{"d_model": 224, "routed_scale": 1.0, "lr_router": 0.000613, "norm": "rmsnorm", "tie_embeddings": false, "optimizer": "soap_variant"}
Below are experts of layer 10 (counted from 0) of a mixture-of-experts language model. Rows are named router (the router's row for the expert), down (a neuron's output weights, with its number) and show model dimensions 0-111. Each number is 128 + 32 x the weight over its row's rms, rounded and kept within 0 to 255. Numbers have three digits each.
Before each expert's rows: a language model's description of what the expert responds to. This comes from a sample of Wikipedia text that the model never trained on.

# expert 12
Sports tables and headings. Line breaks and heading or table words in sports and election lists, such as season, Position, Player, DF, and asterisks.
router:144110111132184147078129098150139135098147189132196104154109133088144155108086161152130112121160155108138140105067087140165109131140113113119103139098124089145111107172150137161078127147137188099162122160134122146198130089085204113158118100179168101090067146103133123128093138185101143110062141172134105062102120068120103122083133094152
down0:189117153109170154149129132200100138127132138081170176084137097179112112144129072220175125143162119170115077132153175129113038133159101064081136099107162150161130201110106117133177142085136132107177093096068104112132105131138185101132138086118099106150128141158083097101117114220165149154102135094124111133089130098087139152134140106090
down1:169172098180104166148125131142168152157108171097115133112119132063172118139130108167106096153173101150092138166104097101138144148108072110136147166122162155149101129093126153127125108159181090083154136119146165118142100143146149121115102096085137122102131092122055148136178130121129134139155112152108085126065086100125115126176133085118
down2:152113185071176120195080189120133123115130098103092087146130191160176107136064169140106113137194174131086143137092158132115144121069144156184084075108121110136086055127109137151164161175094164102090125177162115159148095119186130080161162056171126145202135133094158161132102141170157110177094151114148087136097133099135126133089114088110
down3:084093188099093097156134130083135071164142097154152155150112136155161152110136129155164078060127080193108117201151174154127089161123108123150116190140209137131172088139104137087128128061140132125124150125203171106127114138132081136068124136101130122163185107163130075116082157132158091157182131120160103135132082161170146096167074138090
down4:152118141095132108134148104134063091081167101184153118140116106125147158114164091093113165119142149178122081129096092149109107105105091136180117129133126111131197169108071130103134188128144100151122100179061139130111194120152187117065135094137129126112138053177107123130101201142080134099120087063202096119144154117112110073147166147129
down5:165110104150088063101162155150127192116107137084193114114087148124100136180109148111159144125131145162122147134138085119146148092189030144131103065120095083118143116106149170147186069136082161168079088140118084101127179141156132096106121109092177126148112146129158166057135125168115122095123144110158137194058110136135138134130167133182
down6:157198101152218090137153051102143123137145169135110102179163129110117176164138109102165115114074116100155110088157103104211113111096166095141177166122137149185155067160153154150150114156176153076127152109131091087147115159136156127162115129128172149213122101117136172145142096159159143149151094104121123173158099167152132098132143103106
down7:118101132136120109101151115150158113129110171095163139089108157122148155136053087118109101078092153122154098129098123110119104132174162145089163093102186143145147163038169104124103148073152141083098161094126139108135120200088113121127093057185124106121125137135130139124144096143255109116100159169160130174031115076127113136182087115074
down8:172122108140105085191122156072126117126057106132064191105128153088103131106120195164168081115105138141068146132112108128168093136198151184120117109171152158091161123105113134165167150130112140060082138115159129118156083124122130168147099172103147153151048078135115123085101040146106121188109097159139125127186126169143151104129139107140
down9:137094124146163127160166093124130165148132157110134100135109133115107129149222132146139077148144181128157146154166131169099087112123132158148158081165145091095128154108152162150105158073164155143138174114110112155123056122097146121074090091207156064099124125107068092151200140163096139157133150178155132152129170158095103120091134136138
down10:116145183089200089174140111154136073127135097121221100144117137173151156145115121112197160087097183130147126127139103190136077107153153114078130125121145115060127141142175162138136127124157128103134171074156153087050137117142190106113118127098116157150156130126162132096111104111114101116189150168162097127142188067098146125137156106169
down11:135161121174192062099112126119189073161171155107149206155112129088180109135133094160179112111088161100147104107148164193108146102128181144139178170098179161152134192159131114158151061138143082089158144079157164133129142110166055131181132090137115123151094153086119158111149102113085180069080161113148071175128088177146136154115134120143
down12:129122081122190091093120099181152106182144092142077163115117139101132093112123117118090163115127167157114063144150160119121150107079130151170114074072092054090145125119172137153122112183068144051125156074146171132107142127145143158100164104114119122147135147155117084043121195173059150077113150165094122164098124124159113135091123133086
down13:133173153143094144168131154100140137115094168156139220078143132115109082111144099091153107123123166118129195148143104102110168083068109070106097165092130120101127151136124096034167134134132088147126108116086207139119168160082092113207129107142143158196093173097102113162180088150116131134111099190143093131173149076134204115131081128107
down14:146121114105147123104140186095053083196087119119118192107133087083084108154140138138178171140119078178127176083064203168172095135094156107111114159086091066125162144187135118065170108082131105129120083154165108154143126125043058152138192126166175059105075106141062158109142158183105083113110117131056120120136184139161132091121150133130
down15:121148155114186150135060070076122148182142110041105101099152091120089085167110150157122119144214143124143122138138211071123130154113102197153160178132116183106092126113158237109156134118130114165136085126136135122166135104110158169107117123120114106153159099149132157094131171115155107152127189154159128135082154186154112131108130177150
down16:130071176130116152125139132156139110147143134136163126156072099083148155148181148112194142167132144135114105168082190149106142145129115133101162074098137144134152175152093110122125172125154135118157143106133120140119201133154086155100121115157224163142154133107112185111153094178142103129100122107080221123069141065113144125113117183126
down17:132128145190153073126129095141152162094112112128126157128140173151126112113104086129095025122111084148192126111132114104142145120155149135127167130119105175132078138158162094139110142125155083202111123174186157099105076140097083122115170109117154132119118124128086133127120128143053097102108127140111158140099104108141079072161130118149

# expert 53
Line breaks and headings. Line breaks, == section heading == marks, table separators, and labels in infobox and taxonomy lists like Preceded, Succeeded, Authority, Geography.
router:125097120113148128050147133172071115158076161115173118118073105102164141112132154154126117087154155138132166097098153157102136149131132099095121116133155089118158093151099130125176100118123184096159173111186136141123063107081131087123113123093190094062081131089158133154128152077025175098117123142133070169099140071163115151161172125151
down0:142074066113097150130145124088113173110066076143076057152133144125156099130093103195146092133130088134178135116110083148119140132090128141148146128147136117188136104138085124173104113143132153057120141152163149138150128186084110091081109111140102123126124182148142110115067117133159100120112114103101180120100149118168123122070081133111
down1:115125116095103120122070135133144099146159146131149129098168123175146100142135118146094068116082109112125085143145154130128055174095128159169091107075159141098166134095160081140125169096102109097131167089084090172120147141164127128124122140103117121180159131126150093185183116103121119109132119141112118124085103138179119157118131224168
down2:131138119079181119104120171171102153151115103109142073117149157159101054161157148155080112109161103099153130050174130156124115136080157094139152169120120121173149124129163128094120122107103090119167112124119142100083116145082110111120091104165108107160115117119178131123074106093157112178138119078231117125138201078133153121186141167163
down3:132170099127128088147086166136151129146127057092152107119212082092134122126109114133126134075161163111092086150169128115120108125192182143156130081099132165143110194106119135128145093129086127187103083114120074117171166068188127162125084130129145166134169089198188081122111095135097105146123202154082106117145130142126108152093075135068
down4:106138124065154174147052079151138117120115143113085095115178133142127190121060203131126132076125093128116126135152129109162104124128163192111139088124152143156163151119111110149082132139132138121121119115088084180150088160125067128133071190144126141122079168051139126153196135156148144112135087121120130167128165102135146147115115141101
down5:107186120124105164089121071136096117076163125132119068151131075052207124131123094113143129131182083159194066139092161157134136126150098114073115163115086071135140150106160182135160153070105140100142163095075097109131142135161141078093065132178130151128162107139098094143133069143193122110149081116165161111123176146137119172093149121147
down6:134165192078140118148165145123142143078074083151145139113094092149083142118200129124167165116102086159080122117137211068072198160100108111092175179116120155143143123099141132163096122105116140141148088095129172129161114123129052121126180113115126189169146144154122132141163111145032117129079130162128073155167184124074136100166135165142
down7:131133147169146075166111160098119107166129116090124128105090132125195123146176131147149169129135157084120074159176151147129112078116116211166082155157160112155094088103116193069117106191127086191144118095159151152086106144104064088121106160110126174089089143120134114128118111118142137161156098109125111155120158083145128180123153152072
down8:096155074115118110158107203100119112143171103128122078097129148145165143111108153200113105170180149140162140130143073142165130121158142135145115157130143059109155170140152138133142084162161102112129142150153116140183149146168149135155107124095125170122141103154095181122087077146137112050203107161119212125143154138057160127188089125073
down9:099090172112102135184138143172086109140160106135180175211092166171114152171098131187114109139098117044151114102120152135151135129134101154151158090153113141103117125090131124175102120119122167196114119107104094135148112139139117153111159139092161211128116123068107144107122161139153052200097124098161108121078139104157154122120118121113
down10:129107128141220115108121143141117145087185153172171150122136107130098097143123129221128143122142142102103112161124108167143143104083142068135176083097163128153075136151146056075121144094128219125082136095136119115139107111098149115120151094143114095111063198091110105087172111110083109105083142111137065171145151103125109116148070117151
down11:157099128141124096199133097160106189107105167127169120155119185102104185161119166126155123093099164167124150130101144080081148141118125101108147140147108116152080086094144142111113191168154155099128089114213116139070135085105118124072143126114213081147118154130136116156094120155185113155177093145177053101156115119145116128165097142107
down12:148167071109122096194113116124116092129177150092142183169140120155102151141147145114111109140243132197157155086126147090126118183084148125130113132105127132124089090174102097104150174146128122197131116118135130154055120106116154159127132137108112162132174133080137168119095106138188160127118171139069165103118136122153141160179079169196
down13:109139148103154084100097103122107130142110176174115147160103169128211097183145118118130114142120124161159086131096153115104101147115117166085072105094141102114131067128085082073135147126130191096111159168140142106193086148095161137135176173031135140122093139080138107093106080124112164151099116123154103112144162122104116114201128128162
down14:175164085196061162121132144142113075116167144155121133097099190117051161114103089163114167118142176115140099175146165127144147103120110106098110067166129111156103159111138139209052152099122157161139147123114111106115166073085095135111143177131115106068106170118151077127126141103144094132130171185140109132128150134151155108115094091137
down15:100174147153066093135141149118123076103111110061135119174169113126166141080136173136107152103087111165151150136068155138081117115152132154153095068129143100137172125099104079127085103105170153137153126110161147110149109143085102142125111065111161099120138091127110054174187173150120132096097154146104120093188067133118082080070097116165
down16:109107092164127117141138156136127086200100096144127126101163087155120167129147137169100100133071153148148116128106098084138163112141149107173059153126123153118165102151085163182097100150158196074101158126092073109161111076095173055133095099175117118156093148167108106144099083119100134165167188084106138138194134181118123108136112159161
down17:133126157125067150145139100161150065112163129071127171151085121125126175147133124119106122196099155221132113111171128121147087164163099151144118124129153118119108122168120123164056102145104081130117116092150226167151129139176145108188094090145112132112149076129124061107144104141131156181199101125147130087164107104131094164111130169122

# expert 3
Word-initial vowel pieces. Short opening pieces of words in running prose, often vowels or syllables like o, con, e, ra, as in our, owe, Don, son.
router:125097130122119135147121097171166103188132068179143155152151103172072121134157070101188095188109115123106128142126139162128091187119141139140181098164119133167109134090090202106128093135131146116067065122138161097090107093085114095117103112109177105144123157155089155112051097127097108134151166146130136135081092155123125133135105179137
down0:115101152140168138100193162137145134132130177100106163072131116131086158130116121117115086133192061103077083185115111176202112147098104138178176146164158180104127175058112192111136094095051091075122124166179155112107109102126144156113107105090179114148153126119188198081177095141052123052146147110114126126142127116140135138190101122088
down1:135078160104173081143098157121132155120127114118110139173146083076146127109171133122148111080156111127127092106172114090038142089085127061103134164170092198132094071217117109123179141082102118059126149104128188156156119172112133143094103192124142149090136099098108112146152143124063101130143175128103119103090122092138138146088178102190
down2:211130094160105136073111155154103104069145148112176092127112100121133128105130117070056117056157132143165098119168156146173123126110101086120183164102194114159149174149109137125130181125152105139067134122134080185181166088152163146144179130077108139096125157150124092119110149070122107158118101077126092114107159120072123193074119107093
down3:187075108121183083126135140097146115152126159121183119094087155126111081105152121112096159177148149086171171125196134146100135129087125161129124107162141108120107125105117155111100162177086159123178127139233136078112146089060125143180113142139137140098121146143133119140130066134080168121096187079162158117172152160115110137111162170150
down4:186129177072090097146163120132128182128153172161144156128106171109082126141074106132138138086144157129163098150110114135155117142102154070058095167147123125155101176185101099114147133115102131120136136118153177107122130163161142121132168142134121140111088107110134171129102141109105110105137141117143068074189055124154172110162085133114
down5:031102145126085122112151159114119170143103107119142158139103119170164220142128123169126095109177163066058102063106138174112143110093116158136126161097100165046126115120126186110094135137132136103092103125091113057176096139108112126127075165125137115087206090114144070124129147133143086127150169099129148095090109112111077165075145170140
down6:111153190158107150054111132096091122154138147161083139161153103187176140052111164130068060090122084159155079157138168121123093111152132136169054128149121076127099120155104077089131159109159142036107171122157130104144108168130078138113155144142125115150167120164151097134131138096047158172122160120103125111120179154159177155152148094068
down7:135100113156166109073101094141156109187114178120149181114148101099126100112155118185076180035157056153092109129072096150137138131127096162040162128125145176101163124175116137105095095148097125129157102128136123150135112142092067141133169118132094081138110095145158086095128127081094101118163100064164109145167121137084138191158160147064
down8:097152123184146184057119134181154155108137107137192139183120150132094124125075109197133132132116118153068077168176203168124164105123105123161160138139095103147161129129072174163100134139151134166184179139117175142137115122144102084091126096128165137095202183145140077089131160151122105140054122125127134178133140052123174140108148114069
down9:150166174153185156093123115115160187118147152149173095127132117120115093118121148156077133129145146168139090195133105158122135111144112087161177105095150091090088134250096126100098089152135163165142150207178129141145081159149131174144143099138145064128146155111107133145158100114075141152111089147138129107124119148097073201076104131127
down10:124100147112133170105101084108138158144159094163092119142152123128147103121094207079157093099157129174095171098093134137120092091176112162121111125132071173085179097094070125145104116140119101177112150171124167089184116171068120124155122078124168120106192168172064128105151194122117138141140185149108101146109087078132114140115163168079
down11:078129119160148098122140126114158110128204198101138140153103145153114073140181166089095106165084159155087172126089041084109167112119160133122091109088105119155076092139180113166098072064133141117129168121122133166115129047136098121167152125119132110148152139105101164121135172110167125163125137121142116088147096171127158115099050103149
down12:163163152129134127212131111137139122162054187112133089127126146062105146116099122108112095116196144128051112112111150133099135117140172098089170151069152117104124115144082124122153063065116071151117163120095119105083129148126188070141132177183087108084148117145130119167116158108130145124123145116133186086130121092085109119103109149152
down13:140083145121163158149105091104185139184122150148155102086106148144108135111129174095133107177159171136165096105131134169138141143154123167060123078118082136135178167094098175091183119115150078141125148184062095154087127124126109145138129166130136132158154114135191153182144063080155120103158155134151130072217082092110109112158118073162
down14:153188180121118090135129079121077106147142105100115099098106166117104140115151108098109132158123159109104155134185152092098069183131139133103073153098106106090080139090122088189129149141145058116122078117117135151134151169101123140140141113172122152125137060137091115146117099182138097119180134101102071133088090118178180102115102096137
down15:103133083094091113090139147185150146115102062120149151152081153134141105139107118138142142156118175103181161090142154128101106114216136091178136095111107108169140196075133143208077155150192116164129080139128165129136093129109113118149145182103131108035132193065110152058160134126125123148078135138119104113081161111155134141185088119159
down16:119092040120166093154127089134129077154094167122123087100133101142060096098105139149174176160143088097093136206098124097113137047086208183232058128105123090093145137076088154131149138126188129125136169118092130211121125136127090078115140149112164064122150113113094165106142141175143091117105132146143187173152150166119146108098151131167
down17:120126134124174079115196148138170146124170083102125140074137133130153118163146138120110157154102119095152161119146168150154102154113212139132155172138125116109136106113122149074111133097115121123112158177152141187138147191116161150113140140060139136096108151101228148161142102148090143097119181139116129156081064078135132201187153114085